Experts of a small language model: 24 experts in each of 14 layers, a variant of Muon for the experts.
Below are experts of layer 3 (counted from 0) of a mixture-of-experts language model. Rows are named gate (a neuron's input weights, with its number), up (a neuron's input weights, with its number) and show model dimensions 160-239. Each number is 50 + 15 x the weight over its row's rms, rounded and kept within 0 to 99.
Before each expert's rows: "comes after" lists some tokens at least twice as common just before its tokens as in all text. This comes from a sample of Wikipedia text that the model never trained on. Tokens count by the router's weight.

# expert 13
comes after: " a", " b", " c", " B", " A", " m"
gate0:33 41 51 41 29 77 44 60 24 42 57 41 54 50 68 36 48 69 65 55 67 32 53 49 50 41 48 51 55 46 41 50 55 58 73 34 62 47 66 29 13 34 70 73 71 57 38 46 84 32 85 59 32 44 55 63 73 49 45 57 78 73 43 69 43 50 38 60 54 62 37 26 46 49 42 36 63 43 53 27
up0:59 64 33 63 59 50 64 43 41 59 31 61 57 55 32 40 55 60 49 63 66 45 63 27 65 62 54 56 49 67 51 52 45 35 75 30 45 56 49 65 71 52 53 41 52 32 36 66 03 63 48 49 50 34 51 66 46 44 51 41 39 59 80 45 57 38 43 62 71 30 61 47 44 55 54 53 42 65 45 75
gate1:70 48 35 42 44 26 65 28 52 66 48 40 63 58 73 54 68 68 49 23 37 47 39 43 56 83 58 26 50 60 23 64 50 38 64 23 41 43 42 29 51 50 75 51 84 47 40 61 17 31 87 58 52 62 67 76 31 32 52 37 42 60 68 43 60 79 35 79 50 40 66 00 32 44 38 59 41 51 41 28
up1:40 53 32 55 51 51 48 46 58 69 52 85 42 56 37 55 56 53 55 51 56 65 22 37 49 58 57 26 37 49 60 50 38 31 30 36 18 75 34 21 67 73 53 44 33 66 14 31 54 61 59 57 58 54 48 44 40 93 80 85 43 67 23 34 69 51 53 58 66 58 55 32 44 44 54 34 30 29 51 57
gate2:67 36 45 59 63 55 37 58 60 40 38 25 47 47 69 52 41 48 36 57 30 59 38 53 44 60 47 43 52 42 47 42 32 61 43 50 59 34 54 52 27 52 48 66 18 60 53 29 61 66 61 48 36 67 64 38 62 20 70 71 56 37 72 66 47 57 41 73 56 37 52 48 33 62 63 51 44 50 75 55
up2:49 64 36 55 41 58 43 50 46 53 83 78 62 65 49 49 59 58 51 44 81 59 59 37 62 31 58 47 52 54 55 37 55 31 67 69 56 44 52 64 63 36 40 59 78 28 45 54 69 44 24 80 40 27 37 67 42 58 36 29 50 45 48 50 44 46 65 32 30 50 61 43 70 59 37 44 60 69 37 39
gate3:70 59 37 61 51 82 45 52 49 41 41 47 65 42 61 59 52 70 71 44 30 26 53 49 52 57 88 31 52 50 29 29 31 29 64 76 31 15 27 52 45 41 33 63 63 46 57 62 42 45 56 25 82 35 39 47 32 22 49 66 49 55 41 25 32 73 64 40 41 37 62 63 61 64 44 45 44 48 28 48
up3:69 54 59 53 44 55 45 60 49 53 31 55 52 30 41 34 58 59 37 46 46 67 38 38 41 40 39 34 30 51 64 35 56 79 41 55 55 60 68 24 41 41 72 57 28 42 58 49 52 64 56 69 49 54 64 56 63 68 62 71 25 60 56 47 65 33 57 48 51 63 61 47 40 21 68 90 24 50 67 69
gate4:36 52 24 41 50 49 79 55 00 22 41 47 50 59 53 56 41 42 51 28 43 12 61 54 50 67 50 40 56 58 26 43 50 53 77 39 30 51 49 29 65 43 39 64 53 64 58 58 62 35 43 61 51 22 35 48 46 44 41 55 28 54 63 60 35 43 55 56 46 64 51 49 42 14 62 38 43 67 41 36
up4:56 15 45 43 54 17 12 54 61 29 56 39 44 60 23 70 29 73 69 58 28 59 66 55 60 55 30 37 60 29 49 46 62 57 33 48 66 53 28 36 59 53 46 51 43 48 55 55 56 52 49 31 52 47 16 50 55 45 65 41 40 53 45 67 58 48 51 61 23 46 60 40 53 67 73 80 71 62 53 42
gate5:65 53 31 34 50 38 51 36 65 44 46 32 49 45 77 63 56 28 49 70 33 99 29 33 45 43 64 48 26 57 47 74 31 52 50 38 44 47 71 65 34 43 55 31 57 53 54 47 55 64 64 54 74 55 70 53 70 54 51 47 44 64 52 50 43 34 47 82 32 38 56 24 60 48 50 47 65 55 49 65
up5:99 65 30 33 26 59 38 33 49 56 63 57 56 40 52 51 11 61 31 58 47 64 39 44 48 50 46 34 42 36 31 45 47 35 61 50 55 39 58 63 66 34 52 50 64 49 67 55 51 62 30 86 59 51 39 49 72 76 55 60 51 38 49 38 47 56 38 85 38 36 59 60 54 31 38 36 53 42 66 60

# expert 4
comes after: " |", "|", "2", " 4", " 5", ":"
gate0:37 46 65 61 54 60 51 35 77 48 49 17 57 44 46 50 48 49 61 34 52 40 40 61 48 39 43 21 43 81 27 60 49 47 38 34 55 33 34 44 58 39 50 49 81 55 59 51 83 41 39 46 39 30 76 68 43 59 57 59 52 61 48 36 67 85 54 28 61 58 64 67 14 36 23 74 45 21 61 61
up0:54 33 61 46 48 33 51 68 49 23 55 45 54 57 52 56 23 40 62 64 49 69 38 26 42 40 32 68 37 35 77 44 26 59 57 53 32 64 46 72 10 40 29 54 30 43 52 38 39 36 43 35 35 19 26 24 60 23 52 36 52 47 66 69 35 22 53 49 39 43 31 60 52 47 75 32 50 64 44 47
gate1:63 53 33 49 47 70 51 58 51 31 47 53 78 32 39 63 32 68 44 40 48 73 49 57 61 59 30 45 67 50 47 59 55 55 69 40 46 38 16 34 36 45 71 30 44 40 68 52 46 38 70 60 15 53 67 30 64 24 40 26 62 80 48 71 41 21 48 42 50 35 65 53 37 60 64 41 43 46 36 55
up1:44 40 29 41 24 70 63 49 32 67 52 57 46 41 47 48 67 66 30 41 35 22 53 36 67 38 40 49 64 33 58 34 38 38 51 37 33 24 11 53 64 36 84 46 38 51 46 55 65 38 58 25 30 44 70 36 37 57 34 47 78 80 53 75 48 80 62 42 51 43 56 70 45 55 39 39 56 55 63 55
gate2:20 44 70 59 30 72 59 48 48 70 46 42 30 66 55 38 45 49 27 32 68 57 25 61 78 49 53 51 60 56 60 69 29 36 49 43 58 47 50 50 49 28 26 65 24 45 72 72 56 43 38 41 56 53 39 43 63 52 66 57 43 51 48 23 55 54 58 62 59 59 57 43 32 33 41 42 70 57 53 10
up2:26 63 63 58 33 57 48 39 46 34 39 56 28 49 48 45 47 48 18 43 46 68 29 68 98 41 45 65 63 53 60 62 30 52 55 39 47 22 64 49 70 47 40 71 32 56 70 56 72 47 62 48 49 70 49 54 61 48 78 72 53 62 49 35 42 32 73 60 53 49 39 46 40 52 41 49 60 52 48 14
gate3:47 48 77 75 39 15 44 66 42 45 41 62 70 45 56 44 40 48 58 55 37 77 38 63 39 46 75 25 34 14 74 53 72 65 59 53 43 96 40 59 35 50 61 41 42 70 40 37 37 41 67 68 55 61 48 50 28 35 72 72 38 37 48 54 54 50 45 77 53 44 78 56 86 39 66 72 58 69 49 56
up3:54 56 58 31 50 52 53 33 62 39 62 43 46 47 69 46 68 57 32 58 34 58 37 45 42 56 66 51 63 53 63 38 54 57 50 53 44 51 30 62 60 62 57 32 80 62 82 34 49 31 49 57 44 55 76 62 56 52 59 67 48 34 31 76 53 71 30 18 85 37 69 75 47 60 58 69 65 41 41 45
gate4:32 37 36 62 44 57 66 64 32 67 48 60 40 33 62 70 49 31 32 31 41 68 32 41 58 64 55 50 32 37 47 39 51 45 66 54 43 88 56 53 60 45 41 30 34 43 37 53 19 22 67 71 45 47 58 58 55 62 52 35 65 54 39 77 45 23 15 54 53 52 49 58 75 84 60 64 32 42 32 64
up4:55 27 43 54 50 62 45 55 11 52 55 73 61 31 32 60 64 43 57 14 49 72 40 35 46 48 57 48 25 43 35 57 67 52 54 39 53 74 63 58 70 53 54 46 42 51 46 42 16 31 46 68 50 50 61 68 41 62 47 45 76 56 40 77 54 10 28 60 44 70 50 63 57 79 54 66 44 51 37 68
gate5:40 52 32 45 41 41 74 54 43 37 51 54 45 37 45 48 46 68 70 40 52 34 86 71 55 59 38 59 51 46 66 69 65 57 57 62 49 40 46 72 57 52 69 40 53 50 37 48 52 41 57 31 91 49 73 60 41 57 38 59 66 35 54 62 62 72 72 61 62 56 73 53 46 63 40 50 56 59 63 71
up5:29 41 64 45 50 63 59 47 99 19 56 63 56 43 24 45 38 60 68 41 46 59 44 58 45 44 34 71 63 54 53 47 43 45 42 48 34 46 44 47 50 60 50 34 33 40 42 63 46 71 40 29 51 66 68 49 55 55 38 28 64 40 52 78 58 73 64 63 36 49 51 68 38 67 59 59 42 47 67 55

# expert 21
comes after: "\n", " |", ".", "==", " ==", ")"
gate0:80 45 39 61 69 80 24 54 55 40 61 45 17 59 48 61 69 57 61 70 33 55 57 53 83 44 87 44 51 84 76 37 52 40 28 44 54 72 36 38 62 38 08 64 54 63 53 72 56 52 59 43 57 43 59 41 42 54 62 24 44 50 71 41 35 43 62 42 50 39 31 63 34 41 43 52 39 56 25 83
up0:69 62 52 37 58 72 59 73 51 79 34 85 51 65 41 64 51 51 57 59 38 55 30 31 59 52 57 48 45 70 69 84 37 59 43 48 42 80 51 35 82 36 61 40 68 86 45 80 20 51 72 54 76 45 64 23 51 48 47 42 52 42 76 49 51 51 48 41 60 49 10 20 54 37 48 48 66 62 35 75
gate1:36 46 22 36 52 65 55 47 91 49 35 60 64 38 36 59 67 81 43 64 15 59 42 92 50 64 45 38 59 68 59 44 74 44 44 48 53 58 51 59 57 68 48 26 58 54 48 47 50 48 48 52 54 22 40 51 47 29 23 52 48 45 55 23 71 51 47 38 69 64 82 48 64 66 48 44 33 47 46 32
up1:50 46 30 22 48 65 66 29 60 30 62 41 58 69 26 45 57 68 62 57 31 43 36 56 52 50 30 56 46 76 46 42 70 58 49 70 41 76 61 49 55 38 56 31 60 52 58 44 63 76 39 43 53 49 74 65 63 28 17 47 46 43 46 37 60 45 52 37 57 55 71 27 28 58 16 44 47 63 45 61
gate2:39 58 37 70 45 58 44 30 49 56 17 53 45 63 56 41 71 57 43 61 59 24 31 61 57 67 39 54 42 36 56 41 50 42 47 61 51 84 25 71 47 45 48 89 47 54 65 53 40 48 69 84 95 54 47 37 54 71 35 30 71 30 66 44 63 51 45 53 37 42 72 54 43 58 65 47 55 66 35 61
up2:75 47 65 65 67 56 61 54 55 31 44 72 37 41 41 62 57 50 46 54 38 42 41 44 65 61 71 79 61 41 40 34 66 51 34 73 82 37 65 39 73 76 17 50 26 47 67 54 54 40 45 89 56 37 81 55 52 60 45 40 46 53 67 53 75 50 61 46 62 65 46 48 44 16 53 48 40 44 70 58
gate3:26 40 43 58 52 63 68 55 52 59 05 43 28 51 49 63 59 56 44 30 39 39 26 66 35 23 67 52 41 36 62 41 16 28 21 55 44 64 64 55 57 43 64 44 58 68 49 15 42 16 33 36 43 41 53 80 63 37 54 27 40 58 41 45 57 62 49 66 62 37 54 49 28 53 50 66 44 60 46 58
up3:46 62 36 40 33 26 42 38 37 13 57 58 54 45 70 40 46 42 52 60 47 46 68 57 53 75 67 61 74 40 42 56 61 85 48 50 46 42 54 40 63 70 57 53 40 40 43 83 43 66 58 52 49 62 61 32 39 38 41 37 56 50 61 46 46 36 59 65 46 50 54 51 53 33 27 69 66 37 61 50
gate4:44 48 25 68 55 58 33 37 71 65 26 73 63 47 35 28 72 60 58 65 41 48 43 35 33 39 34 48 43 44 37 26 50 37 66 34 23 59 72 26 33 61 49 58 60 42 56 48 39 49 35 48 65 18 41 45 64 33 72 42 29 51 46 21 43 56 55 42 52 56 60 32 57 72 41 67 35 35 49 76
up4:52 51 70 34 55 45 42 57 55 64 60 30 49 62 55 65 73 27 24 35 60 34 52 60 67 67 76 60 40 43 57 78 55 59 71 75 77 20 29 63 44 34 52 60 45 56 59 19 62 50 62 60 37 82 73 68 62 69 43 58 63 59 46 62 45 57 42 68 57 54 58 49 82 46 66 49 63 86 59 14
gate5:47 52 48 63 46 47 16 46 37 26 37 40 48 52 78 50 39 42 44 45 26 43 55 64 50 18 60 64 36 45 52 27 40 29 44 59 51 74 64 63 45 38 50 55 73 53 40 18 23 47 27 49 48 68 53 77 54 61 76 47 55 50 34 51 43 64 42 59 60 30 66 29 70 37 38 50 21 45 40 55
up5:64 51 42 52 47 77 66 50 72 47 49 72 52 47 54 48 68 42 73 62 80 63 55 57 70 90 72 74 49 38 77 40 72 43 36 41 52 08 46 74 65 45 41 41 42 60 50 64 48 42 44 25 29 24 71 12 55 44 70 71 55 50 65 67 49 58 52 64 41 50 45 65 82 49 44 54 56 50 63 67

# expert 22
comes after: " the", " a", "-", " of", " T", " The"
gate0:32 63 51 60 48 52 73 44 65 54 65 29 51 78 53 57 23 59 57 61 50 31 59 30 41 25 47 66 26 40 50 75 21 53 49 66 40 28 43 32 61 32 75 43 50 51 34 81 28 38 32 53 52 70 60 30 64 50 42 57 37 50 43 65 50 44 52 49 46 73 41 60 46 54 40 65 39 61 47 48
up0:41 57 45 45 51 35 59 61 20 62 55 65 38 42 72 51 80 61 60 48 58 19 78 68 35 55 78 42 64 74 77 48 58 47 40 65 43 67 46 39 19 68 28 66 54 40 51 68 51 73 37 83 40 37 59 65 41 69 57 67 67 48 48 61 54 36 17 66 35 48 59 62 30 55 62 45 76 46 37 66
gate1:40 67 83 72 00 33 62 38 43 59 56 45 74 46 76 17 67 60 45 70 67 46 20 76 23 50 88 42 32 62 38 56 30 28 66 65 69 52 36 53 50 64 61 46 34 68 40 36 47 26 44 42 59 62 49 47 55 34 63 37 64 31 45 58 54 38 34 74 70 60 65 21 44 45 24 56 58 51 49 49
up1:37 49 38 70 66 56 46 39 68 60 45 58 16 62 55 67 31 61 39 30 46 61 86 42 41 50 24 68 75 36 56 35 62 78 60 59 38 54 52 34 38 17 42 65 57 32 42 40 48 43 47 47 64 65 38 63 63 43 46 71 49 42 62 41 57 57 57 00 62 70 57 74 53 61 57 60 31 65 61 50
gate2:22 51 25 55 46 54 53 74 38 35 50 53 39 58 35 16 46 53 42 72 44 50 18 49 58 59 63 37 44 59 31 32 74 57 79 43 30 54 30 59 35 62 62 84 53 55 75 39 46 64 37 28 39 47 51 53 60 30 62 56 42 58 82 59 50 57 27 50 63 25 47 58 56 57 51 69 20 34 79 38
up2:39 51 66 50 26 24 65 48 36 64 66 45 51 50 43 45 51 54 44 52 47 64 53 55 51 59 32 76 70 44 68 75 37 53 52 62 48 67 45 53 38 67 38 38 43 34 52 68 61 20 50 72 59 45 22 38 59 20 54 55 29 57 41 74 50 58 37 48 50 43 37 77 50 46 59 09 56 72 37 53
gate3:40 38 52 57 63 66 26 64 46 48 62 27 55 67 30 42 18 38 45 79 35 52 38 44 74 71 35 66 44 74 57 26 66 42 37 01 60 56 28 56 50 51 38 52 57 26 43 29 61 53 62 46 54 55 50 47 40 66 48 40 67 45 42 53 85 27 48 50 54 32 68 28 65 37 45 49 38 42 75 84
up3:46 52 54 55 58 66 42 58 62 45 44 42 74 51 34 37 58 52 55 99 33 32 59 60 66 64 64 20 63 76 40 32 40 45 18 50 72 40 73 27 41 87 77 49 57 53 51 49 55 46 40 55 54 63 50 70 56 64 55 23 32 40 25 68 48 22 54 58 38 42 37 69 42 31 52 64 52 47 69 61
gate4:26 65 58 42 49 75 50 67 52 70 33 82 43 63 29 70 39 28 33 46 36 79 65 84 72 18 54 57 65 65 53 57 66 74 38 71 27 69 59 36 38 53 60 41 49 42 56 51 53 58 59 60 24 53 40 58 43 70 47 38 96 45 13 43 48 67 49 48 47 66 39 28 61 52 66 45 73 42 41 44
up4:43 67 82 39 67 62 55 51 46 57 45 34 83 63 54 42 47 25 36 44 39 39 73 63 49 65 50 57 56 83 56 28 42 66 71 54 37 50 63 43 34 74 61 34 76 68 48 55 40 36 48 63 19 44 40 57 35 59 63 33 71 44 35 42 35 40 35 32 61 46 37 48 59 39 54 47 77 46 54 57
gate5:53 46 58 66 26 54 44 52 49 42 33 70 41 71 56 27 53 47 40 37 57 24 75 36 55 30 40 31 37 56 61 49 73 37 36 43 45 46 52 46 65 29 34 48 46 61 63 45 64 65 40 45 64 63 21 58 52 56 54 49 61 33 30 40 49 84 55 40 20 65 56 69 47 39 10 61 38 24 50 63
up5:29 29 53 69 38 76 47 50 51 45 54 46 41 66 50 38 44 46 61 42 70 31 37 37 52 35 55 46 43 73 64 50 82 64 28 34 47 21 60 48 70 45 46 43 65 52 62 35 59 53 37 40 85 30 35 40 61 45 47 71 55 53 58 56 47 71 62 65 42 57 37 80 56 71 20 61 43 23 49 55

# expert 2
comes after: " H", " Ch", "h", " ch", " h", " C"
gate0:58 55 65 39 32 72 56 65 68 66 68 48 34 60 59 37 71 49 53 14 45 37 65 59 35 60 35 50 57 16 74 55 40 61 73 55 62 42 70 63 57 38 30 42 53 72 37 45 75 45 67 57 28 37 59 47 38 59 61 53 31 44 50 72 59 47 41 41 53 40 46 70 30 38 58 42 71 82 60 83
up0:58 56 69 48 62 58 43 56 51 76 49 55 56 40 49 42 65 61 70 37 69 33 63 70 54 58 53 54 39 07 61 64 52 50 84 35 67 45 63 59 44 66 46 70 59 54 64 51 69 37 99 48 38 62 42 63 57 63 49 40 36 37 30 46 31 70 61 82 35 57 31 57 39 48 74 45 41 61 64 44
gate1:58 51 25 76 55 58 47 41 55 35 42 42 69 62 34 42 48 47 57 67 60 62 84 67 20 14 52 44 48 56 67 45 49 42 83 62 56 48 62 36 74 57 39 50 57 47 78 47 50 51 41 56 86 63 68 66 60 82 44 57 60 47 32 54 45 26 50 01 59 50 66 43 61 65 61 64 34 40 30 69
up1:39 43 50 64 50 47 42 60 67 29 34 53 59 51 62 47 43 64 63 41 12 70 53 48 40 57 40 39 69 44 51 36 43 61 49 51 48 57 66 29 43 42 41 65 21 39 49 76 50 51 42 54 77 57 74 49 66 27 48 46 44 40 62 34 51 69 62 46 45 52 48 46 53 52 33 67 66 61 35 71
gate2:25 49 55 60 55 61 68 40 38 48 85 67 70 13 38 34 64 28 27 52 63 63 72 40 46 39 06 64 39 48 52 46 40 38 70 73 78 60 65 46 30 38 53 33 59 49 43 51 61 59 27 62 61 21 56 46 53 71 34 36 52 63 31 32 46 34 48 41 41 59 55 48 38 31 53 73 57 29 62 53
up2:51 43 44 59 15 64 49 32 53 15 62 55 57 28 48 66 69 61 18 70 50 50 30 36 64 39 69 43 51 70 64 31 57 56 52 42 59 68 56 31 62 50 60 74 62 69 64 78 74 58 57 46 44 43 63 69 54 43 57 62 73 20 55 53 70 26 23 26 54 63 57 54 49 52 39 76 49 63 30 74
gate3:45 56 37 56 91 50 62 54 27 66 31 62 50 58 41 45 60 42 54 42 40 58 60 86 50 71 48 48 72 64 65 19 73 37 54 46 56 32 71 57 72 44 51 36 55 75 48 34 47 60 57 65 65 48 39 37 23 37 62 64 39 28 51 20 52 37 70 56 45 59 86 39 67 62 46 50 38 28 32 49
up3:43 59 42 48 54 46 57 39 72 29 76 38 37 47 38 42 20 58 62 40 57 64 03 50 53 28 61 65 46 56 63 82 27 29 45 66 49 42 61 57 51 36 49 53 62 29 39 56 30 52 29 58 58 48 72 65 70 65 68 56 35 29 61 53 38 72 13 58 73 28 62 74 43 70 42 56 61 33 26 42
gate4:62 34 50 52 54 45 37 60 47 53 53 63 59 48 73 43 57 48 41 48 52 52 51 50 66 55 59 90 55 56 52 21 40 43 73 68 72 57 37 34 46 66 50 34 64 60 28 35 31 58 80 25 65 24 36 36 38 20 59 60 59 51 45 37 39 92 33 58 32 43 53 44 37 56 34 31 28 36 32 63
up4:64 35 51 62 74 50 42 52 55 33 61 33 58 49 36 55 42 53 83 33 38 34 59 35 20 53 29 33 90 25 48 60 50 53 34 54 28 64 37 65 39 16 59 69 54 75 78 45 32 39 08 59 60 55 77 48 42 66 40 47 50 33 33 18 45 35 46 38 43 57 64 47 48 73 81 83 57 43 68 47
gate5:66 36 64 55 49 48 63 40 33 37 40 73 75 40 37 49 52 43 89 29 55 59 54 61 33 59 58 52 37 57 31 60 41 16 49 37 53 62 59 59 35 31 55 60 48 86 62 59 43 61 70 47 48 38 87 48 43 13 71 21 58 30 38 71 17 49 56 59 25 40 44 55 23 44 65 33 63 35 52 25
up5:41 64 54 61 45 36 67 17 45 60 54 56 53 32 18 54 81 32 43 72 65 35 38 50 18 46 37 40 67 77 58 39 50 60 49 39 51 64 58 40 69 28 70 39 47 38 35 60 51 46 43 41 63 43 36 37 66 75 32 57 72 52 56 81 46 23 63 58 67 54 17 44 46 47 50 42 50 49 46 21

# expert 7
comes after: " |", " of", ",", ":", "-", "."
gate0:17 42 44 13 50 69 47 49 36 62 49 42 62 37 42 58 60 48 51 84 70 68 36 68 30 37 57 43 50 29 68 37 34 70 49 57 70 55 46 53 56 64 41 25 52 40 53 61 51 50 68 71 06 38 60 65 40 60 41 91 24 48 48 53 42 49 10 62 49 47 49 59 66 57 28 57 43 51 45 26
up0:67 77 40 45 41 42 46 17 57 51 68 32 58 56 60 57 72 73 51 25 22 59 45 51 69 62 44 32 54 41 56 77 68 47 51 50 63 60 40 63 56 16 77 30 54 27 48 53 83 42 36 45 62 31 31 67 54 55 48 45 28 54 54 70 62 45 67 67 32 54 52 72 85 28 36 53 48 46 47 50
gate1:55 33 47 58 64 61 59 40 51 27 26 47 75 17 37 29 24 57 79 41 17 53 39 65 55 57 13 40 46 41 56 52 41 33 35 63 50 58 45 42 67 39 67 40 58 75 57 65 42 41 58 62 21 50 46 53 23 69 52 60 66 60 56 39 55 99 31 66 48 51 38 60 55 52 53 79 63 35 32 44
up1:47 55 44 32 54 45 60 39 53 35 42 40 49 72 76 76 59 39 26 53 81 35 46 73 59 40 60 61 59 58 58 41 39 66 86 19 68 40 77 57 41 52 53 41 14 52 42 45 47 60 59 68 87 60 50 49 58 65 76 49 28 33 39 67 54 54 76 45 56 22 71 36 91 61 27 38 50 63 47 70
gate2:68 69 61 39 54 41 47 48 46 14 57 53 71 39 35 58 54 40 54 83 74 43 22 63 46 36 33 55 20 55 49 53 53 51 46 38 69 41 48 80 71 34 34 48 48 50 49 52 56 50 54 47 62 57 26 56 53 48 64 71 42 44 61 50 37 89 52 54 71 63 47 50 34 66 42 48 39 44 53 45
up2:56 44 68 63 51 42 55 73 88 37 35 17 19 60 70 47 30 64 54 49 57 59 52 31 68 47 53 79 45 65 64 67 44 46 46 39 44 47 51 66 35 27 46 84 55 59 36 30 40 33 63 47 68 68 45 50 59 63 66 55 34 18 52 45 46 60 33 63 50 52 67 41 52 53 56 50 51 40 43 26
gate3:43 64 82 51 62 46 46 51 40 46 55 60 40 39 51 54 25 29 67 64 69 65 46 55 47 49 54 52 27 39 35 31 85 71 60 37 71 42 62 16 34 31 00 22 58 53 41 57 19 54 42 48 20 44 58 45 77 50 62 51 54 60 65 35 50 60 81 35 25 59 64 44 69 36 22 44 69 45 36 83
up3:34 48 64 55 44 44 53 37 55 59 68 42 34 23 33 47 06 68 46 76 71 52 64 24 53 51 70 64 72 41 35 46 26 64 56 35 90 62 58 26 62 53 22 28 47 63 43 51 65 54 78 57 67 69 49 35 49 27 77 54 73 55 41 71 57 66 75 42 36 68 62 52 65 53 58 62 85 51 58 50
gate4:64 47 54 55 39 42 43 71 36 35 71 57 40 43 42 36 60 45 45 73 72 19 37 55 46 36 29 44 48 19 33 44 38 38 60 64 70 15 68 67 40 53 50 61 24 82 55 63 64 50 57 41 63 37 67 30 49 33 54 46 60 45 67 55 61 55 09 81 34 45 70 54 56 57 46 34 41 37 46 45
up4:39 61 71 48 83 39 57 35 22 73 46 26 55 48 65 54 79 67 68 35 45 50 70 41 59 45 54 52 61 63 58 60 30 32 78 46 52 33 50 45 47 58 85 51 41 47 31 22 48 74 63 40 30 99 57 44 43 34 40 43 24 64 32 61 32 21 44 27 53 44 56 35 37 28 50 69 44 45 47 77
gate5:68 55 44 36 25 32 53 40 29 46 59 32 66 49 80 55 51 39 48 48 53 19 51 71 26 37 28 46 32 31 30 54 51 41 46 59 59 27 61 56 21 67 67 47 44 58 56 57 44 79 48 33 50 52 54 36 35 49 43 64 63 26 63 63 36 48 10 39 32 48 51 65 63 42 21 67 53 42 43 79
up5:59 30 50 51 60 47 40 07 59 60 58 78 57 23 56 49 39 56 36 67 41 56 42 32 63 57 44 47 41 28 51 59 58 80 71 48 59 43 60 31 37 23 61 59 48 60 60 45 53 41 41 45 82 56 62 29 62 49 41 24 63 62 67 36 67 73 53 66 50 51 71 36 36 45 46 47 59 50 59 49